python train.py --d_expert=320 --router_score="softmax" --routed_scale=1.0 --batch_tokens=[32768, 65536, 131072, 262144]
Below are experts of layer 6 (counted from 0) of a mixture-of-experts language model. Rows are named router (the router's row for the expert), gate (a neuron's input weights, with its number), up (a neuron's input weights, with its number), down (a neuron's output weights, with its number) and show model dimensions 0-191. Each number is 128 + 32 x the weight over its row's rms, rounded and kept within 0 to 255.
Before each expert's rows: "comes after" lists some tokens at least twice as common just before its tokens as in all text. This comes from a sample of Wikipedia text that the model never trained on. Tokens count by the router's weight.

# expert 5
comes after: "\n", " |", ")", ".", "==", " =="
router [230 109 117 151 119  97  86 140 191  86 164 139 101 150  81 111 116 163 149 137 176 157 153  97 105  84 114 123 158  93 149 136  58  92 108 135 124 115 109 125 138 179 117  97 159 107 191  89 171  83 130 177 113 190  53  50  90 156 191 146 167  93 120 104 107  80 169 137 117 127 104 140 150  80 137 153 116 106 137 103 139 139  85 133 131 128 123 166 105 142 116 112 130 188  68  95 100  99 140 186 121 120  75 130 147 151 127 134 106 128 151 159 112  90 141 137 157 102 141  94  93 113  90 130 189 110 120 114 107 143 131 144 136 157 143 131  85 135 147  95 192 168 107 111 110 126 142 127 118 138  59 162 101  80 102 113 192 124 190 108  86 125 147 126 119 113  91 117 159 153 170 137 210 181 112 163 152 114 138 131 107 160 160 109 200 136  79 152 105 144 155 154]
gate1 [149 142 113 152 125  73  83 114 160 179 143  90 124 157 154 114 137 152  87  88  57  87 101  59 174 180 161 151 162  77 125 123 167 180 134 159 122 170 150 108 147  85  96 166 164 108 111 144 118 128 135 141 159 144 148 141 117 167 117 138 113 168  98 144 189  78 165 160 106 116  85 111 105 127  76  93 175 100 151  73 122 120 147 140  94 142 110 137  86  55 138 123 126 132 136 174 125 168 113 122 140 187 166 147 140  74 121 147 135 146 144 132 130 182 146 113  86 122 181 132 155 107 154 184 112 168 110  81 119 166  80 131 113  84 146 125 114 138  43 132 109 134 103 164 102 126 139 119  99  87 132 164 160 122  85 118  97 140 165 105 119 180 118 122 114  72 115 171 128 148 108 158 174 222 138 208  80  55 123 113 106  81 140 184 161 111 117 144 112 159 113 101]
up1 [145 160  92 144 121 100  85 148 126 105 160 143 155  91 142 173 136 144  25  78 108 144 176  86 115 139  79 124 162  68 129 154 157 171 153 153  85 141 117 179 125 140 142 122 108  95 119 179 113 116 131  94 121 137 100 141  54 104  87 120  74 149 109 168 151 117  84 171 131 135  97 139 140  81 153 181 165 144 106  99  83 119 122 160 125 145  93 141 132  89 137 159 152 155  57 177 134 161  89 118 142 170 131 140 113  92 163 172 126 125 136 134 122 158  93 106  95 114 167 151 135 145 180 164 104 111  76  72 142 122  82 150  72 116 137 112 119 210 100  94 127 184 138 167 163 131  77 135 144  67 189 200 117 190 138 118 131 127 158 124 125 171 139 126 127  67  76 145 127 164  60 143 148 123 157 180 101 128 116  90 127  99 161 132 149 172  86 181 134 127 133 153]
down1 [180 150 152  67 135 140 135 135  82 152 121 198 159  59 109 212 185 158 195 137 154 126  78 145 126  92 130 111 102 123  96 213  66 113 112 103 169 117 140 145 113 177 135 115  63 162 146  86 102 105 121 168 131  87 170 131 137 132 137 132 166  83 147 103  97 154 151 117 180 114 147 189 130 181 171 178 153 133 130 188  88 153 118 138 137 123 187 149 174 146 149 109  90 100 114 128 138 119 150 130 151 106 120 143 136 132 171  81 111 136 158 132 181 157  99 124 103 109  73 154 189 181 122  97 103 138  86 143 140 131 134 109 104 187 127 177  84 144 190  69 117 169  81  88 123 138 162 162 131 151 112  47 102 137 116 112 115  95 112 137 154 114 155 175 141 142 120  86 148 115 112 176 108 116 149  90 123 177 146 116 152 169 151 134  75 124 154  97 143 100 126 143]

# expert 3
comes after: " |", "|", ";", ":", " May", " January"
router [119 103 201 162  68  69 105 140 136 155 144 120 207 165  81 112 122 162  76 171 137  90 149 154 113 134  80  98 144 103 117  91 164 135 110 111 143 101 161 136  75 111 146 160 154 142 164 105 105 109 163 172 141 135  76 124 112  86 173 132 149 119 152 194 138  70 126  84 129  90  67  62 194 157 135 165 199 173 121 156  80 123 107  86  67 131 114 147 132 110 168 119  78 131 117 126 171 117 151 121 159 120 190  85 100 115 142 128 132 120  98 128 145 164 155 109 186 112 130 174 143 167 150 149 129 169 114 107 160  86 111 147 149 119 144  99 128 111  95 211 103 142 167 108 107 101 147 127 115 121  56 151 138  96 112 164 173  78 126  98 112 104 158 106 153 149 152 121  96 117 137 189 128 146  73 184 142  97 115 107  90 156 110 166 146 122 155 193 148 130  84 150]
gate1 [134 160 138 140 131 146  98 153 128 107 104  71 139 140  96 145 107 138 139 102  91 157 154 126 111 134 167  96 170  60 109 156 172 179 169 119 101 117 100 161 174 111 161  95 149 137 141 130 130 139 113 154 144 122 124 137  55 100 164 167 149  72 138 149 123 160 131 129 162  83 115  58 115 109 157  94  99 167 113 115 151  69 117 191 159 119  60 111 165 104  59 125 122 165 163 152 158  89 158 114 145 130 131 204  95  95  79  88 137  90 173 165 170 128 138 127  63 154 138 117 128 156 143 154 157 196  97 115  75 133 137 139 142  72 152 166 127 107 126 117 167 148 114 103 106 120 143 141 209 208  72  91 128  97 105 121  96  72 173 135 172 118 162 152 140 132  87 116  95 178 136  92 107 149 102 146 182 133 176 155 155 118 116 116  91 128 183 173 114 151 138 200]
up1 [169 114 150 158 132  82  95 166 137 176 165 127 149  89 167 114  90 125 129 135 115 126  75 106  76  62 112 153  65 170 108 127  92 139 151 134 157 120 187  85 110  93 108 166 114 136 142 123 124 144 143  85 133 108  71 152 178  95 108 103 116 130 114 152 158  86 101  81 157 170 129 123 165 159 104 105 147 103 143 154 134 136  91 142  78 144 142 131  98 157 140  98 152  80  75 133 163  88 122 131 169 123 175  99 130 105 129 157 169 175  85 102  98 149 182 116 147 163 152 122 169 153 191 126 169 136 119 158  50 151 115  89  80 125 171 152 120 117  98  74 134 118  98  55 169 112 152 125  47 115 111  94 138 133 128 198 121 111 105 132 182 101  90  67 106  89 163  89 166  90 142 163 161 141 136  78 141 122 107  70 115  92  78 171  80  78 119 101 138 154 113  80]
down1 [135 153 153 122 189 138  54 117 121 122  90 108 112  70 180 119 173 138 142  93 152 115  99 154  80 151 103 136 144 128 192 121 204 101 120 134 131 104 145 115  95 196 129 129 144 154 125  86 135 124 116 147 142 141 136 103  87 112 150 102 172 121 177 138  90 159 131 167 110 135 187 104  95 119 129 117 171 160  84 171 133 119 134  95  53 103  71 163  87  79 173 151 160 105 124 142  80 119 196 158 114 150  95 181 130 104 162 193 166 133  97 102 115 130 159 129  79 114 141 107 115 145  75 133 171 158  97 125 116 107 151 109 103  94 142 154 142 111 115 145 119 127 114  97 116 119  81 114  65 114 113 210 112 153 130 160 138 138 133 176 126  92 128 175 121 115  94 150 219 197 185 149 206 113  95 154  86 183 163 141 121 151 130 163 153 126 102 161 165  89  93 135]

# expert 1
comes after: " ", " re", " p", " c", "S", " S"
router [140 116 145 143 115 145 184  30 114 137 105 154  77 153 140 120 103 149 129 100 112 155 171 125 111 115  93  97  98 146  84 140 124 110  98 101 134 162  49 134 134 160 157 135 109 112 135 103 152 108 146  82 139 131 165 132 141 146 152  86 128  93  80 149 130 163 111  67  76 134  91  73 145  98 191 111 173 126 131 176 146  47  52 110 140 135 131 126 133 166  85  72 148 147 169 175 172 178 117 160  79  96  98 147 155 112  86 112 132 123 115 200  68 179 167 182 105 141 127 140 121 111 128 152 123 147 132  88  81 193 122 113 143 118 171 114  90 137 103 110 156 102 153 130 117 140 106 178 136 181 128  94 162  88 133  90 150 123 152 163 101  68  90 102 117 119 137 117  54 108  86 177 154 105 105 120 184  92 134  86 119 143  79 102 129  70 110 112 150 183 124 135]
gate1 [118  96 176 106 151 118 142  89 108 101 127 139 177 127 114  77 158 133 198 176 129 160 204 177  65 152 132  70 100 153  37 106 155 104 103  73 198 109 132 161 121 145 123 119  93 169 193 156  80  97  91 116 120 146 124 107 178 158 103 134 146 154 179 120 174 133 127 149 147 111 115  91 131  93 169 136 156 151 174 144 134 160 100 141 129 152 116 153 137 147 108  96  45 100 128  58 124  54 140 130 107 147 143 147  63 111 158  81  82 170 154 132 128 131  86  85 148 124 130 134 120 164 150 121 108 133 104 114  97 116 142 124 111 186 131 151 144 122 165 129 135 123 142 158 120 118 140 156 135 119 145 148 132 145 104 121 121 163 129  82 101  96  83 182  83 188 111 122 157  63 111 167 130 107 118  98  59  87 122 124 163  73  68 132 177 149  69 109 146 166 168 111]
up1 [121 138 118 120 104 118  84 111 127 108 112 102 104 153 155 171 134 122 182 136 173 101 166 139 136 209 106  88  96  65 110 153 122 155 133 119 121 151  77 146 151 129 169 186 119 106  76 150 160 161 140  89 139 179 111 152 122 160 112 136 103 138 131 176 164 189 126  96  42 120 186 112 143 106 163 122 101 183 137 180  97  67 112 111  84 132 118 156 133 125 119 179  93  37 171 188 157  99 145 176 139 132 155 132  95 154  97 177 126 150 118 163 101  85  99 139 156 139  74 117  84 141 123  79 161 126 158 120  69 123 173 161 116 170  81  79 169 137 102  87 163  80  81 147 124 103 106 157 154  77 133  93 154  92  71 116 179 104  71  92 146 102 108 119 137 174 167 127 103 147 123 132 152 118 121 143 165 128 170 148 123 165 109 104 137 102  80 153 153 175 149 122]
down1 [144 119 114 124  76 122 185 104 137  86 160 122 145 145 184 203  96 123  86 128 148 107 105 137 125 172 108 145 105 159 147  87 163 153 160 139 111 127 147 143  83  91 161 136 119 102  63 157 153 161 142  70 138 177  53 165 136 179 111 193  60 179 182 104 166 165 168  97 171 100 115  86 137 115  99 123 134 124  92  97 147 112  67  85 143 135  69  91 158  94 153 115 127 138 155  57 157  94 105 135 149 164  79 131 147 134 124 116 152 116 163 139 115 137 176 151 146 105 131 132 142 134 141  83  98 117 121 145 153 126 100  97 106 142  79 172 117 188  52 124 103 146 129  87 159 171  63  94 182 100  78 107 101 119 110 105  73 129 119 161 149 156  95 138 130 156 136  95 156 196 165 139 175 164 143 164 151 142 146 144 169  99 165 113 105 101  98 190 149 129 102 102]

# expert 4
comes after: " the", " to", " a", " his", " and", "ing"
router [181 153 142 151 156  86  85 112 125 115 109  78 151 145 118 143 163 149  66 117 169 141 159  62  68  79 148 113 119 167 139 115 112 169 145 121 101  87  99 123  60 107 135 138 105 156 166 112 110 119 150 147 132 175 105 114 122  73 140  99  88 132  99 121  89 135 129 100 128 172 140 154  95 140 102 143 111 126  81 147 144 125 101  81  96 135 137 175 167 133 128 187 104 129 135 148 127  96 155 134 132 123  91 104  96 176 115 135  91  87 116 111 102  83  99 172 149 132  87 202 144 133 166  65 185 142 147 113 113 156  97 111 122 106 131  97  78 156 134 126 186 106 125 167  90 137 126  93 115 156  72  64 153  69 132 120 134 211 128  77 112 138 125 141 141 186 210 104 139  99 156 121 121 218  47 115 141 122 101  92 102 209 105 140 127 142 131 130 120 127  93  60]
gate1 [139 126 151 143 141 163 116 122  84  66 183  89 122 122  97 137 180 150  88  84 112  95 138 150 100 178 166 130 107 102 159 146 174 128 128 156 121  74 108 143  87 110 154 185 137 105 210 119 185  96 131 209 125 156 135 173  93 121 104 108 146 152 155 135 123 164 115 157 112 139 170 131 135 135  88  99 155 116 127  97 162 127 138  91  86 154  73 118 106 135 127 148 163 136 150 112  58 120  95 140 165 197 135 110 116 115 160 114 163 106 186 121 131 104 157 127 155 115 145 171  96  66 173 106 153  80 109 113  96 117 161 166 151 127  72  89 119 102 141 139 156 164 102 138 176 137  96 117  85  61 113 192 164 103  67 168 132 104 121 114  82 115 143  33 174 111 171 143 140  70 159 109  86 114 134 123 178 166 155 163  88 130 143 130 131  82 132 179 100 121 144 187]
up1 [113  91 148 122 119  67 119 152 114 190 100 195 148 154  87 104 151 144 125 106 114 207 129  92 128 109  88 150 120  68  96 159 133 126 134 119 135 163 137 140 181 136 134  46 105 182 124 164  87 168 119  51 122 124 106 126 124 185 145 164 134  84  94 166 150  81  90 158 142 130 165 123 102 197 116 125 155 150 139 132  92 125 150 117 159 147 153 121 172 134  90 103  83 157 120  88 153 140 127 118 118 108 121 139 127 121 114 138  72 120 139 158  71 148 109 150 132 127 153  76 124 102  92 185 121 163 202 184 101 109 172 179  87 116 114 134 101 141 160 138 142 117 123  96 123 104 162 147 156 115  97 149 184 168 101 170 124 131  63 100 110 171  61 178 107 163  70 145  79 150 135 174  92 122 103 173 101  87 182 128 138 139 135 115  80 159 177  77  68 108 110 110]
down1 [121 116 113 139 120  91 147 124 179  73 156 103 118 115 175 166 157 120 161 150 133 112  74 136 142 156 177 128 150 119 126 147  86 159 135 103 113  90 119 152 102 105 140 128 157  75  81 103  92 107 136 190 162  79 114 118 120 115 143 119 109 128 178 116 127 146 134 147  70 183 111 142 141  37 170 133 103 133 153 126 152 116 127 141  99 183  90 153  71 124  95 179 138  76  76 148  63 102 175 134 174 147 130 130 115 152 130  81 135  92 132 109 172 136 133 191  83  59  89 138 117 159 121  70 109  61  98  74 100  86 119 165 138 201 160 108 190 142 150 117 172 179 145 163 150 195 114  73 138 143 140 151 101 136 106 179 163  68  97 111 121  72 145 130 119 131 156 118 101 160 171 142 132  76 155  93 138 104 102  86  79  91 140 134 169  86 126 148 145 121 101 151]